{
  "routed_scale": 1.0,
  "lr_router": 0.000252,
  "norm": "rmsnorm",
  "positions": "rope",
  "rope_theta": 500000.0,
  "init": "uniform",
  "init_std_up": 0.0438,
  "init_std_down": 0.0438,
  "lr_head": 0.00374,
  "decay_shape": "pow",
  "max_steps": 7274,
  "dataset": "wikipedia_en"
}
Below are experts of layer 9 (counted from 0) of a mixture-of-experts language model. Rows are named router (the router's row for the expert), gate (a neuron's input weights, with its number), up (a neuron's input weights, with its number) and show model dimensions 384-511. Each number is 128 + 32 x the weight over its row's rms, rounded and kept within 0 to 255.
After each expert's rows: a language model's description of what the expert responds to. This comes from a sample of Wikipedia text that the model never trained on.

# expert 36
router [124 132  63 143 171  84 185 186  62 131 124  80 145 152  97 101 133 128  99 120 111 156 142 142 112 139 149 163  66  68  93 126 185 121 105  93 183 130 121 161 138 138  85 140 164 216 127 156 164 112 148 106  78 197  72 148 123 144 177 155 117 135  77 129 196  91  92 161 160 116 156 150 126 140 160 155  70 188 144 173 132 161 145 176 138 134 158 130 151  94 127  80 100 162 148 160 104  86 140 157 127 105 102  83  92 141  88 129 147 142 137  91 115  94 123 144  91 168 131 173 157 187 122 177 104 173 163  95]
gate0 [146 145 133 166 179 146 125 146 140 128 135 202 202 120 106 116 137 168  99 130 108 115 116 172 129 103  80 160 167 100 107 113 113 170  92 141 134 128 143 150 119 121 107 100  58 137 122 153  87 118 112 120 115 140 174 100 111 112 192 107 113  85  69 128 128  63 124 116 202 125  79  94 146 139 137 165  97 133  92 111 129 148 151 151 136 117 159  93 129 137 103  93 138 149  79 125  85 117 165 124 111 136 103 120 128  95 145 108 115  92 136 115 172 181 170 152 111 213  61 120 165 123 155 144  90  83  81 116]
up0 [ 81 129 148 151 121 154 140 145 152 138 142  98 129  97 126 221  53 163 101 151 159 123 112 133 104  93 133 131 152 118 151  58  93 147 125 114 126  73 116 166 107 137 128 110 177 103 144 140  91 117  93 146  74  90 134 148 138 107 110 104  96 113  57 131 185 104  70 114 137  77 113 180 168 192 120 123 148 110  99  83  94 151 130 131 151  60 123  63 122  93  90 120 184 166  86 165 120  51  95  99  75 151 128 147 110 129 124 130 139  82 162 223 136 162 145 144  64 176 125  94 128 140 157 136 154 130 143 112]
gate1 [134 147 109  54 180 129 150 191  96 163  94 170  42 112  80 140 127 111 153 107 116 136  91 145  60 158  96 137 205 107 119 122 120 146 106 125 105 150 103 172 156 145 142 121 100 165 127 117 193 130 140 142  75 134 119 184 151 139 105 139 185 169  98 142  91 133 138  55 118  96 157  88 130 125 162 193 111 127 139 144 103  90 197 187 169 132 177 138  56  77 105 163 113 114  96 154 152 144 128 123 121 153 124 118 153  90 101 145 130 166 148  94  96 128  71  68 122 129 107 225  78 109 121 178 101 114  88 144]
up1 [160 105 103 133 106 145 130 191  79 163 136 163 107 125 105 132  86 122 111 172 184 101  66 165 132 140  87 126 122 156 175 198 135 132 108 185 107 124 158 153 125 111 134 161 191 152 126 114 137  69 160 153 100 112 122 146 128 140 111 142 191  87 108 120 162 115 141 138 185 136  66 133 106 106 148 121 112  94 144 135 123 127  93 102 132 129 146 110 150  96 119 136  73 144  91 128 185  87 144 150 144 104 145 134 119 107 147 162 130 114 164 110 105 125 132 103  57 131 133 155 157 119 103 152 145 129  99 111]
gate2 [175 180  71 140 114 168 162 161 112 157 110 155 112  91 107 141 102 106 102 103 116 135 100  84 125 142 158 214 135 118  96 122  41 133 110 146 135 115 151 156 132  45 129 129 157 118 147  94  57 132 105 147 114  92 170 124 127 134 163 111 147 127 143 167 126 110  97 157 161 155 113 116 103  94 148 197 109 154 168 103 113 137 100 146 163 158  82 131 166 108 169 144 137 225 188 129 119  96 141  95 189  62 171 124 138 113 144 178  74 200 143 118 115 132  88 116 140 140 183 128 131 156 150 150 132 154 113 127]
up2 [157 134 115 109 112  72  92 107 106 112  76 102 148  80 151 126  56 165 187 144 113 101 177 125  69 131  80 155 107 118 113 168 120 120 142 134  36 120 123 125 127 141  94  81 122 103  91  98 159  78  78  89 183 120 105 118 181 171 123 148 102 118 116 125 128 208  70  94 139 139 123 102 121 109 196  97  68 144  64 114 119 133 147 124 108 124 141 151 136 143 178 113 146  99  99 132 193 101 101  99 170 134  78 177 174  73  98 143 111  91 137 116 136 156 195 153 145 173 155 161  86 104 104 104 179 126 128 146]
gate3 [103 184  86 121 147 124 157 122 126 138  81 100 151 110 157  76  91 120 133 127 176  88  80 107 156 145  97 154 159 148 177 135  92 154  99 111 134 121 174 133 163 131 104  86 151 162  53  56 167 158 157 103 113  98 126 122 157 175 125 178 154 194 101 142 136 127 154 161  84 160 151 115  58 117 168 143  80 155 102 141 127  85  93 142 158  88 144 110 132  45 126 206 158 125 123  83 109 150  95 108 116 140 153 113 148 109 149  84 116  76 157 149 165 114 158  68 102 107 152 132 144 126  98 100 171 118 140  83]
up3 [ 99  86  94 150 112 109 178 136  39 129 151 138 161 115 150 132 144  93 122 103 140 130 155 101 106 130 146 211 158 120  70 138 140 142 138  79 137  90  68 155 151 134 146 163 142 160 117  85 132 171 132 127  93 105 165 163 147 159 121 142 107  93  93 137 131  94 125 129 103 143 106 125 115 147 189 124  99 167 117  90 169 110 189  84 162  94 117 142  59  75 166 109 127  89 181 154 135 128 102 158 144 127 163 146 133 152 137 165 159 163 114 122 142 136 132 132 130 120 117 113  69 169 190 112 105 170  89  95]
Description: Prepositions before phrases. Prepositions and linking words like of, in, with, for, to, using, among that start a noun phrase, as in "belonged to", "arranged in".

# expert 46
router [148 102 105 136 183 143  96 114  89 130 124 119 133 155 112 117 183  63 105  94 117  69 119 131 127 149 104 168 125 122 149 111 108 160  77  85 110 156 135  88 121 122  89 103 164 139 144 150 143  75 118 192 123 159 114  91 149  97 158 156 164  84  80 205 149  89 141  99  99 198 162 139 110 120 116 151 154 152 133 132 162 149  69 129  97 160 171  96 154  74 121 148 150 140 149 174 173  91 125 179 127  61 138 153 182 119  75 162 130 117 119 132 119 107 114 148 124 189 163 119 105 114 112 133 164 128 202 131]
gate0 [120 156 150 161 129 109 135  98  81 181 115 114  55 163 132 125  73  79 144 109 102  97  79 188 119 131 109 121 135 169  81 107  75 142 184 130 101 135 124 121  94 102 157 137 133 152 168 124  82 130 109 202  43 143  89 126  57  96 121 175 119 115 149 176  94 193 158 129 114 153 150 177  94 113 123 210  98 128 120 160 115 164  94 114 132 140 133 104 244 124 107 168 121 111 150  87 148  96 107 139 170 104 128 141 132 158  89 109 118  95 215 139  89 142 133 172 124 200 117 141 105 111  90 143 138  91 108 130]
up0 [143 135 178 109  78 114 115 154  75 147 129 127  74 141 150 101 132 131 155 153  95 102  86 154 155 112 138 126  80 121 139 195 108 100  87 161 148 175 166  74 138  99  79  69 137 130 114 171 138 125  78  54 155 115  96 124 125  93 115 151 149 156 142 120 111 145 153 164 124 171 107  71 138 160  81 163 141 160 114 155 110 122 133 143 156 163 121 158 177  53 138 106  88  77 131 151 110 206  84 108  81 152  88 182 105 136  91 159 142 100 155  64 184 208 112 173 136 141 167 177 157 143 130 144 100 110 170 147]
gate1 [ 61 127 138 139 142 107  98 132 100  95 140 155 114 153  86  54 136 143 128 129  73 119 176 138 106 172 154 172 192 128 132  68 127 151 133 155 127 129  75 128 132 156 142 150 100 104 135  78 115 181 143 122  51 145  96 133 112 136 117 141 107 194 102 124 124 144 123  90  74 110 159 111  82 141 175 197 118 145 135 129 114 115  89 233 173 168 178 133 206  93 138 150  77 113 123  85 139 151  89 113 149  68 171 134 151 138 130 121 140 111 169 112 115 137 137 120 108  98 138 185 101 119  79  76 167 119 140 100]
up1 [122  92 107 158 103 120 149 128 101 127 117 112 122 136 169 172 137  89  95 114 122 108 145 152 112 158 131 120 112 126  89 176 110 123 134 116 139 115 178 148  77 122 117 155 128 160 144 130  97 136 141 117 174 136 116 145 131 169 118 130  98 172 119  52 143 107 136 188 200 141 117 124 149 142 121 102 132 134 137 183 133  87 168  50 119  51 106 127  90 126  68  68  93  93 142 164 101  65 134 189  73 198  83 164 153 113 110 152 107 164 122 157 138 111 162 124 143 105 105  77 129 100 167 141  89 115 131 115]
gate2 [161 160 126 164 139 153  77 107  93 150 166 119  64 100  87 139  77 140 104 159 123  92 170 136 133 112 157 137 115 140 114 135 116 136 122  93 103 205  82 133 127  68 138  72 144 140 139  87 132 129  71  58 166 124 170 132 144 142 128 120 109 173 172 174 115  70 104  80 111  87 105 137 143 146 111 143 128 145 168 102 148 164  97 125 113  99 151 144  76 163 104 134  96 195 156 172 100 140 150 125  54 111 216  85  54 115 235  93  98 154 108 138 110  91 149 142 153 107 155 189 149 119 176 104 141 137  98 107]
up2 [ 96 109 123 104 133 120 147  85 119 185  92  75 128 127 135 142 185 167 156 144  86 193 178 105 180 183 160 100 109 150 106 128 133 151 118  95 140  64 125 152 115 111 152 101 110 105 133 135 100 133 182 106  64 117 124 145 156 151 136  87 116 142 145 117 113 119  79 118 155 134 206 109 156 129  93 108 118 161 132 130 131  83 101 111 195 126 156 112  87 147 123 130 116  57 151 130 162  35 142  95 153 160 169 141 135 167  69 113 131 125 146 148 142 147 149 122 128 166 129  94 111 127  87 105 150 153 166 130]
gate3 [149 172 104 166 143 171 138 110 122 136  98 199  72  98 126 112 104 116  94 180 189 129  53 146 138 102 141 123 183  78 104 147  91 146 134 144 146 120 139 145 102  96  99 154  90 115 113 133 117  92 130 116 123 148 153 115 127 140  86 161  75 161 202 119 128 138 115 161 126 115 123 143 112 130 102 110 115 102  96 177 128  93  96 104 126 112 143 116 191 102  79 119 147 206 140 107 135 128 148 105 122 133 102 131 131 153 133  65 109 154 117 117 122 130 173  56  97  70 102 129 136 191  90 128 151 127 119  89]
up3 [100 153  89 142 122 123 150 136 142  84 108 145 136 104 130  82 170 173 160 118 132  96 133 114 106 131  94 129 130 101 130  78 100 104 145 126 191 187 143 104 164 137 122 159 140  87 166 117 113 134 157 148 127 172 123 109 130 124 130 147 105 156 159 111 143 120  86 115 126 116 117 148  59  83 167  99  91  89 103  94 108 132 194 109 114 129 130  83 121 126 157 158 147  57 137 154  64  93 200 144 102 145 132  69  84  94 112 110 116 100 167 147 159 115 126 255 193 103  79 126  72  91 130 179  90 168  73 119]
Description: Word endings before punctuation. Final pieces of words right before a comma, semicolon, period or line break, such as streets, expansion, Del-f-ín, plus indented list breaks.

# expert 29
router [ 99  88 123 143 143  82 124 115 125 141 155 121 162 152 121 110 139 124  88 138 115 154 125 104 158  95 133 135 124 136 161  96 159 255 129  82 163 172 160 111  88 143  94 148 132 221 167 108 132 101 180  77 116 141 100 135 151 128 179 130 146 113  87 209  86 120  79  94  71 155 169 151  62  98 130 168  85 188 152 183 156 145 133 150 127 129 166 142 121 150 102 163 144 119 171 131 131 110  98 118 122  85 124 161 170 110 107 144 157 133 131 182 139 142 142 164  75 173 143 165  65 120 104 158 148 119  94  87]
gate0 [159 131 123 132 200 130 167  95 168 100 114  72 146 117  76 150 147  73  43 144  60  96 190 109 137 102 123 147 157 137 138 117 168 153  93 109  96 129 134 104  66 143 144 160 106 121 157 184 103 147 132 132  91 123  82 140 149 171 111  72 118 168 119 134 163 113 107 100 135 110 108 147 145 154 153  88 134  95 128 167 175 154 102  84  85 139 145 125  99 197 128 160  93 155 144 128 159 140  46  91  47 123 130 121  79 134  93 152 140 150 102 156 137 138  82 147  93  99 117 109  97 151 100 202 180 132  93 115]
up0 [105 150 138 143 153 128 157 131  77 147 124 110  83  98 100 107 135 100 137 144  91 137  93 107 145 135 126 157  89 134 163  84 151 122  98  85 201 173 145 100 141 158  94  95 133 153 139  97 115 180 181 171 159 132  87 184 108 191 140 133 137 143 127 114  87 104 213 168 152 132 123 149  76  90 142 212 189 132 125  92 135  84  70 118 121  99 117 152 137 160 147 118 121 180 108 133 114 167  93  56 137 115 144  92 122 128 158 107 118  87 100 145 148 174 144  98 163 110  83  94 104 130 148 187 123 216  94 123]
gate1 [158 127  90 142  63 124 124 148 154  89 104  67 160  70 198  86 134 145 119 153 159 119  78  83 132 141 175 170 141 137 121 119 156 118  80 121 103  91  68 149 106 182 128 131 119  82 101 109 122 138  97 147  91 134 156 111 111  79 145 128  84 117 122 123 139 121 124 117 109 117  96 139 138 131  83 159 106  91  71 131 188 158 100 129 125 111 150 125 148  91 122 112 144 124 129  79 119 210 142 149  99 163 157 138 179 132 132 176 148 135 136  97 100 155 114 150  70 104 115 170 112 157  86 154 163 143 113  98]
up1 [165 131 108 169 189 141 123 141 148 148 137 124 127 106 147 128  98 127 125 159 128 157 158 115 156 199 127 102 163 158 164 118  73 167 100 119 118 128 137 107 107 144 112 134  91  85 164 125 170 139 138 194 138 162 137 146 191 146 108 134 180 154 101 124  80  66 132 162 103 139 141 163  92 145 147 107 114  95 109 100 121 137 158 103 129 128 112 141 106 164 106 135  50 132 141  85  94  63 145  64 202 139 128 145 113  91  95 144 168 106 160 115 133 123 112  93 118 168 141 134 150 147  66 108 174  62  97 122]
gate2 [117 185 162 195 173 120 134 155 106 139 158 193 132 155  93 111 191 125 157 133 164 113 163 128 116 132 161 165  63 132 139 144  98  83 164 120 135 111 136 119 107 135  49  75 124  58 167 116 123 160 143 101 119  91 157 191 177 151 176 118 147  89 126 184 134 122 110 114 209  97  81 118  91 173 123 162 177  77 147 132 140  62 135 191 211 100 120 150 120 106  60  84 120 158  89  70  97 168 156 101 155 129 180 114 145 135 143 113 141  96 178  80 116 146 108  79 121 189 121 113 117 158 104 125 116  94 132  97]
up2 [111 140 106  61  91 108 133  84 139 149 128 174 136 102 116 135  84 148  81  65  53 118  65 156 151 170 116 110 138 130 135 134 231 164 127 150  83 174 157 142 213  83 144 154 145 105  84  94 122 131 162 176  99 104 157  89 142 161 117 151 138 129 110  58 107  72 189 132  66 170  85 135 170 141 152 102  96 128 121  60 127 110  81 142 123 132 142 110 162 130 136 113 101 117 132 153 147 150 119 107  44 170 113 108 115  88 167 138 126 190 121 133 166 106 117 153 133 110 162 158 111  89 148 138 164 103 175 151]
gate3 [184  87 113 150 119 149 142 116 143 113  88 116  89 126 148 166 112 169 151 142  71 126 140 115  85 167 154 165 158 139 107 132 164 153 125 207 103  84  81 162 121  74  86  82  72 145 109 106 148 129 162 129  90 136 171 132 156  92 122 136 170 112 119 144 142 141 180 109 146 133 148 117 152 137 158 143 146 185 178 134  97 108 106 110 137 145 126  63 117 137 103  97  83 105 122 108 132 148 179 152 115 104 108 100 162 143 164 108 165  82 173 119  70  93 105  75 115 127 127 121 151  99 148 122 134 132  71 138]
up3 [104 148 212 108  92 137 150 106 114 140 177 133 112  87 110 135 106 101 122 129  55 104 176 157  83 102  97 143 137  86 106 104 147 127 150 109 146 133 179 159 148  73 147  72 139  72 132 126 106 120 167 131 121  59 101  75 142 114 159  86 127 167 179 145 130 156 161 148 142 124  59 167 109  90 197 118 122 189 136 103 116 152 119 183 121 135 135 114 110 158  70 140 189 124 115 145 147 134 121 143 147 110 131 136 139 182 100 145 153  69 132 117  75 127  78  91 145 130 131 142  50 111  77 177 135  58 151 111]
Description: Word-final suffix pieces. Word endings completing a split word, such as er, tion, ation, ity, ia, and final year digits before punctuation, like co-ali-tions, Bohem-ia.

# expert 19
router [ 85  73 135  89 178  90 151  92  80 110 111 131 115 100 106 136 102 135 136 156  79 110 139  82  92 133 137 147 154  85  96  96 177 212 143 105 174 176 170 100 133 157 119 127  92 137 138  91 142 115 116  73  81 144 159 175 129 132 130 138 155 103  74 157 160  63 129  84  93 111 112 141 106 108 151 142 163 198 128 107 131 114 141 157 133 155 114 158 157  68 158 146 148 118 175 166 120 134 195 116 189  94 109 162 149 127  45 151 148 125 166 125 110 148 187 100 131 133 136 132 181 125 106 151 101 130 161  46]
gate0 [ 96  58 149 104 141 150 110  52 155 111 134 100 130 125 118 166  73 107 123  82 162 114 106 102 154 161 151  68  85 112 112 130 121 172  98 139 151 147  97 135 164  86 122  83 136 111 150 106 131 111 106  78 128 102 121 128 124 120 148 114  87  74 105 154 122 121 125 136 125 148  31 126 103  58 109 130 137 138 152  74 170 125  75 109 127 129 115 158 131 137 130  60 152 123  95  94 142  55 128  78 110 145 218 165 126  86 146 136 117  68 121 171 123  93 131 121 135  97 102  81 153 118 151  77 114 152 152  92]
up0 [ 92 140 104 148 113 139 108 207 117 140 126 205 145 134 108 178  85 185 106 122 109 109 129 142 101  99  81 149 106 171 105  70 123  90 122  93  86 127 128 136 104 138 113 146  65 115 167 180  97 118 151 173 127 120 139  91 174 159 184 184 131 128 145  99 101 138 123 123 120 126 135 140 128 175 126  60 124 148 147 157 133 142 153 158 138  91 154 116 123 151 121 105  88 159 108 124 109 153 205 125  68 100  77 134 180 142 111 129 109 168 169  58 103  99 102 134 105 134  85  90 118 219 122 119 152 122 123 118]
gate1 [ 94 140 160 142  76 128  99 131 157 130 125 184 127 131 102 174  45 130 104 107 142 132 178 153 114  87 139 139 175  41 141 154 166 128 167 180  97  97 106 151 171  59 125 172 138 108 145 118 183 116 131 133 170 140 135 112  94 108 132 176 112 107  88 145 162 106 132 161 114 171 160 123 135  87 123 116 137 143 158  72 164  65 133 122 185  91 130 206 129  89  91 134 118 105 110 139  97 145 115 130 112 131 119  89  98  84  99 157  75  77 102 106 125 123 116 111 106  99  84 124  74 179  76 136 177 116 140  92]
up1 [152 153 113 153 119  48 136 131  72  86 111 160 128 126 117 104 129  72 126 137 152 101 110 147  93 143 106 198 118 186 137 126 177 123 170 166 140  82  71 162 104 162 170  94 104 118 129 128 130 145  93 141  64 201 105 162 103 132 150 162 112 159 129 135  71 165 149 128 157 102 145 130 143 130 152 119 118 151  91 108  72  68 154 240 110 143 190 188 180  68 177 165 104 108 168 115 121 147  82 158  93 131 135 115 177 149 150 130 174 185 101 144 133 158 105 119  82  96  86 139 143 142 147 110 125  89 131 130]
gate2 [184 142 116 155 115 129  71 164 164 160 125 104 116  58 144 156 110 153 148 186  46  91 109  76 141 106 139 120 107 143  61 126 119 150  52 107 107 148 141 188 149 133 144 133 185 118 192 132  55 149 149 137  89 100 102 165 176  93 108  89 163 124 132 165 127 120 155  90 145 125 173 132 140 115 215 161  85 113 129  97 138 119 117 182 127  93 103 152 146 110 111 141 180 131 157 130 157 159 115  93 161 118 218 105 150 137 121 156 158 140 182 156  64 161 118  77  70 135 118 140  97 147  88  94 149  95 108 146]
up2 [ 85 159 151 141  66 125 144 135 142 126 123 133 106 148 116 150 123  91 118 141 122 115 119 128 115 145 143 122 181 122 103  87 115 140 175 133 155 178 127 162 158 133 149 157 190 138  97 102 201  77 128 103 143 144  86  89 174  81 120 138  75 122 137 169 118 167 103  95 111 120 187  78  88 187 118  79 118 118 172  71 129  88 106 126 139 142 140 113 102  53 132 113 156 150 148 102  97 109 175 117 170 105 113  95 163 142 158  57 118 154 186 183 110 162 130 129 119 126 170  84 159 124 143 167 144 112 107 155]
gate3 [158 105 136  83 117 135 132 146  71 144  59  94 136  59 128 143 111 147  71 160 143  83 124 131  99 130 127 161 127 133  86 100 150 168 132 145 109 127 107 101 136 155 202 168  87 145 138 166 123 115 123 141 130  97  79  92 117  76 136 117 156 126 109  68 146 197  83 147  98 130 163 103 107 179 158  48 104  88 142 156 157 125 151  95 132 139 138 160  83 129 119 196 158 139 167 124 105 198 184  86 141 168  96 171 135  75 141 103 106  86 145 114 165 177 128 114 127 127 121 171 114 158 148 148 125  65 162 105]
up3 [165 182 163  90 166 122 128 187 172  63  96 120 128  59  68  86 123 122 104 155 102 157 146 100 141  59 127 115 141 144 196 128 155 141 122 137 144 112 131 129 132  77 182 147 110 161  97 120 117 166 111 165 121 154 142 159 139  82 125 179 127 111 147  92 101  89 127 137 124 107 134 140 150  93 153 136 152 116 157  94 128 159  82 132 120 175 174 110  99 148  97 131 141 169 114 108 164 167 142 145 165  96 107 119 192 141 153 124 104  97 106 152 181  98  96 103 125  83 139 141 134  41 113 165  90 149 107 125]
Description: Mid-word fragments. Short word pieces inside or starting words, such as sp, Th, ph, ew in sidewall, often at the start of a noun.

# expert 38
router [159 138 157 117 138  84 179 127 104 150 143  97 176 103 132 161 108 133  79 105 144 177 128  92 116 112 112 114  79  82 115  54 165 143 132 113 127 120 193 101 101 112 140 149 147 158 193 118 101  92 137 130  78 179 138 134 123 132  86 120 119 157 116 147 146 112  84 113  83 177 172 171  99  96 149 140 163 157 104  85 166 118 108 151 158 122  83  98 193 113 110 111 133  98  76 147 162 170 144 111 129  65 142 139  96  86 146 174 179  59  92 112 152 108 129 173 139 108 186 137 141 127 143 126 162  74 160  64]
gate0 [181 115 102 122 145 137 109  60 161 137 127 130 102 164 119  97  77 173  99 196 128 135 102  99 119 130 141 114 150 136 137  74 101 145 114  86 106 120 112 106 186 151 135 102 106 101 210  93 104 110 105 126 170 124 139 123  96 124  99  98 153 137 116 110 158 100 158 103  93 144  90 167 109 170  93 124 173 141 112 116 100 107  91 131 135 144 163 107 200 114  58 144 163 133 179 161 148 128 130  90 115 158 139 125 124 113 143 122 119 115 111 104 112 150 132 147 130 134  61 143 147 150 109 120 145 131  94  71]
up0 [ 96 149 138  85 178 143 162 145 155 108 148 154 132 111 151 137 138 179 150 146 130  83 165 125 122 145  93 145 126 157 116 105 102 125 168 100 194 122  62  91 171 113 181 186 103 114 164 115 142 147 162 125 131 123 133 113 100 145 144 156 129 128 121 147 119 123 164 166 121 117 204 157 126 103 162 161 125 131  90 179 167 118 107  77 108 123 136 163 127 126 139 118 210  78 112 123 158 164  81 179 144  71 121 121 123 114  90  89 123 132 143 205 107 189 154 161 144  81 147  95  87 120 121 204 110 114 127 122]
gate1 [178  64 151 119 106 117 123 138  58 101  95 153 106 127 103 134 149 116 152 164 146 167 208 105  98  79 138 164 123 150 111 120 149 137  83 133 119 183 157  92 116  94 143 110  49 145  84 179 151  88  78 161 130 175 116 167 171  89  56 122 135 133 106 169  92 122 155  83 142 153  94 178 126 106 172 147 151 100 113 113 122 120 123 134 116 185  37 141 185 164 134 158 137 154 120 132 117 184 122 178  96 113 137  99 157 138  59 141 155 112 147 107  61 140 152  86 138 134 113 101  87 111 146  88 123  83 159  95]
up1 [120 189 149 143 113 111 137 109 154 125 166 108 135 124 147 110  62 111 114 103 127 155 118  91 161 120 223 126 175 175 146 118 141 145  99 136  96 131 102 126 194 153 154 125 115  74 137 131 124 165 136  96 125 177 132 173 200 141 132  89 137 113 169 112  95 170 145 107  79 143 126 163 138 125 140 151 144 168 101 136 114 111 114 111 143 110 123 129 162 125  85  93 171 136 165 108 166 156 150 128 132 189 125 123 154 135 117 155 143  93 121 120  96 147 164 118  65 125 135 156 142 143  60 152 154 129 124 138]
gate2 [ 90 203 132 142  94 114 134 118  91 131 108 105  87  86 135 118 110 133 117 131  77  77 113 122 108  98 112 122 113 164 147  93 148 208 123  87 186 128 113 117 130 156  67 133 152 160 117 137  78  59 104 101  99 109 138  59 114  82 109 132 142  95 161 160  80 167  86  94 100 142  65 130  97 200 129 177  98 129 173  77 161 120 145 162 145 118 145 156 110 117 135 144 190 161  95 140 114 125 163 161  60  66  91 110 153 154 117 136 109 185 138 133 123 100 143 111  97 167 107 121 149 130 144 177 149 138 230 122]
up2 [115 167 187 165 109 125  63 149  72 151 135 119  49  95 116  90 109 108 116 165 133 136 143 122  85 173  97 135 108 147 144 110 120 157 145  95 149 171 103 129 139 140  61 135 152 164 114 153  97 103 137 155  75 149 202 130  83  82 177 143 168 138 131 162  75 135 112 117 147 102  52 165 166 170 134 132 141 127 167 106 156 132 150 134 112 147 147 147  62 114 119 142 111 114  83 157 121  98 142 168 114  99  79 109 116 122 143 159 127 176 161 153  44  78 125 127 135 144  82 210 150 140 161 213 113 137 122 100]
gate3 [137 134 148 154 129 181 170 120 108 141  83 161 126 136 145 135 149 160  66 122 118 122 116  78 184 132 112 125 153 180 173 141 104 116 145 137  67 172 154 143 116 109 184 137 103 167 118 144 106 129 138  93 155 138 144 158 123 148  98 145 145 103 139 146  97 122 152 122 194 196 191 104 116 137 150 108 146 176 108 207 158 104 116 156 139 185 138 134 116 136 147  89 147 113 140 138 176 120 150 135 125 113 122  89 128 118 121 116 102 115 178 110 189 135 132 113 137  71 154 145 116  93  67 100 178 120 211 130]
up3 [ 97 124  79 103  56 135 184 111 191 155 101 134 157 128 126 116 105 154 173 118 161  93 118 157  79  97 136 165 138  78  86 111 144 105 104  87 159 106 117 113 157 102  98 124 100 102 163 143 142  77 116  94  95 156 117 154 136 157 116 133 111 100 113 154 157 159  93 134  78 170  99 153 129 130 167 115 185  81  87  71 168 141 171 119 110  97 144 111 147  94 104 127 160 134 193 120  57  52  67 198  83  95 149 130 130  85 146 135 147 125  90  97 142 122 106 157 106 114  98 154 166 127 210 118  90  89  75 108]
Description: Month names in dates. Month names and day or year digits in dates such as "January 2, 2012" and "October 2012", plus commas following them.

# expert 28
router [ 98 146 117 139 135 133 129 172  70 174 109 125 139 152  94 126 155 144  72 150 122 132 138 114 137  70 101 136 142  76 152 140 112 186  90  91 111 186 126 119 153  84  90 115 147 209 141  93 155  74 108 155  76 144 105 111 145 147 130 189  99 129 131 152 161 110 151 154  88 133 107 193 176  94 115 124 106 201  73 178 142 158 153 127  88 192 196  94 155 194 151 155 139 103 135 142 138 162 131 122 140 138 115 165 183 121 108 186  95 190 173 122 145 117 185 122  77 208 109 139 161 144 106 180 183 102 176  82]
gate0 [118  83 134 101 112 109 162 146 103 157 129 181 132 146  80 145 179 102 104  74 136  82 159 115 119 143 119 102  93 141 120  84 146  85 140 163  83 142 110  88  92 105 140 155  58  76 146 121 104 117 119 138 161 108 115 117  90 105 131  92 141  84  96 151 134 112 107 131 177 128  92 115  92 189  57 147 109 108  78 138 131  71 168 124 155  82 104 158 128  95 101 103 122 174 126  77 163  67 159 169 178  87 162 129  81  98 109 167 171 174 111 169 138 147 112 134 144  72 103 105 132 100 114 106 134 111 141  87]
up0 [174 108 108 136 148 100 142 151 203 143 121 190 165  98 105  83 154 164 135  88  94 151 158 138 131 106 136 152 160 145  87 108 135 110 134  94  85 159 137 110 100  99 134  98 119 143 147 126  98 165 102 143 181  58  99  83 126 174 110  99  96  53 165 122 155  88 157 133 110 132 136 144 176  90  78 125 149 129  73 147 149 123 135 112 101 107 113  82 144 136 136 120 150 113  84  94 117  70 137 111 139 169 179 169 152 114  86 162 142 108 113  68 142 129 100  85 111  66  78 170 168 138 132 121 141 145  94 136]
gate1 [139 150 153  71  97 133 151 158 105 142 117 161 145 124 133 198 150  84  55  55 104 125 132 136  72  68 138 154 114 123 155 143  68 141 140 171 116 149 158 155 113 114 118 153 139  84 143 171 146 133 125 161 128 142 136  77 140 160 122 106 155 130 140 128 186 123 125 111 145 127 121 136  93 130 162  98 141 116  71 116 177 171 100 112  79 114  58  72 107  69 130 136  51 159 179 132 114 109  97 160 144 102 142 132 120  58 126 113 151 161 135 119 131 154 121 113  91  90 147 105 115 106 144 103 189 131 149 137]
up1 [113 138 118 126 144 139 161 102 161  86 167 152 114 123 146 213 110 104 120 140 143 159 170 100 124  80 110 144 137 148 155  96 126 138  93 211 148 116 129 105 201  72 118 124 100  93 119 154 196 111  60 145 159  76 142 120 164 161 155 110 137 142 101 121 123 136  99 142 149 121  93 117 110 140 104 112 156 173  74 149 101 180 140 147 107 151  63  85 110 146 169  62 126 149 159 226  78  64 111 200 135 170 153 103 158 122  99 108 172 138 142  97 151  92  88  97 105 152 211 147 115 130 127 113 125 131 126 166]
gate2 [184 128 150 156 156 128  87 154 128 137  38 181 123 116 151 122 104 177 124 114 124 122 158 116  59 107  69  94 103 103 122 143 148 173 116  87  92  71 113 233 130 123 110 161 119 102 122 123 115 182  95 124 136 175 131 143 129 158 108 122  37 119 140 142 131 113 139 198 164  92 105 144 123 133  77 112 139  84 133 146 117 151 156 121 229 176 134 169 107 132 146 119 121 115 112 103 125 137 129  63 155 112 106 127 111 102 115 173 126 158 123 154 124 140 163 127 126 161 151 132 204 113 132 166 205 177 213 104]
up2 [105 165  93 127 151  91  84  87 130 120  71  76 134 151 125 137 171 152 107 168 150 106 119  83  92  47 122  93 125  71 151 149  87 179  77 107  88  87 135  90 204  97 105 114 111 178 150 113  85 115 132 132 121 154 116 124 131 149  58 199  92 164  75 152  93 150 212 178  61 161  97 128  53 135 139 107 110 205 104 143 155 126 133 151 160 141 116 143 118 125 155  95 116 108 104  89 134  94 187 126  81 127  89 122 164 105 145 135 124 143 126 180 111 155 154 124 134 109  68 124 136 128 122 122 175 187 135 143]
gate3 [112 149 137  65 114  84 173  92 121 170 134 100 218  93  80 105 128  50 144 128 209 154 114 114 114 121 135  78 166 150 109 120 129  93  93 135 100 104 115 174 180 170 184 170  86 138 139  95 142 173 130 113  78 107  68 158 128  64  44 132 140 128 111 140 194 139  94 113 135 160 105 160 133 183 123 102 153 154 121  51 154 181  81 144 180 142 141 180 103 166 124 109 177 105 120 141  64 139 208 111  80 130 166 166 135 127 128 129 152 126 112 123 148 151 112 113 103 151 221  90 126 126 142 127 101  83 154 118]
up3 [165 143  83  79 140  78 133 114 108 148 123 100 124 116  57 110 147 128 165 138  86 139  83 110 116 184  87 139 135 110 122 143 110 134  53 128  92 166 100 148  94 179 116 125  95 137  88 109 111 169 141 136 153 138  61 125 117 145  42 103  88 153 159 119 160 189 145  82 150 155 131 200 114 157 104  83 102 134  60 102 127 114 119 139 109 119 149 142 166 175 150 149 139 182 152 139 125 125 124 175 120 170 117 155 142 136 152 124  94 143 186 163 154 131 129 182 142 173 147 114 155 179 107 130 133 101 183 121]
Description: Digits in numbers. Number pieces in coordinates, ISBNs, percentages, decimals and table statistics, such as 41°22′14″, 978-4-9310-49, 8.83.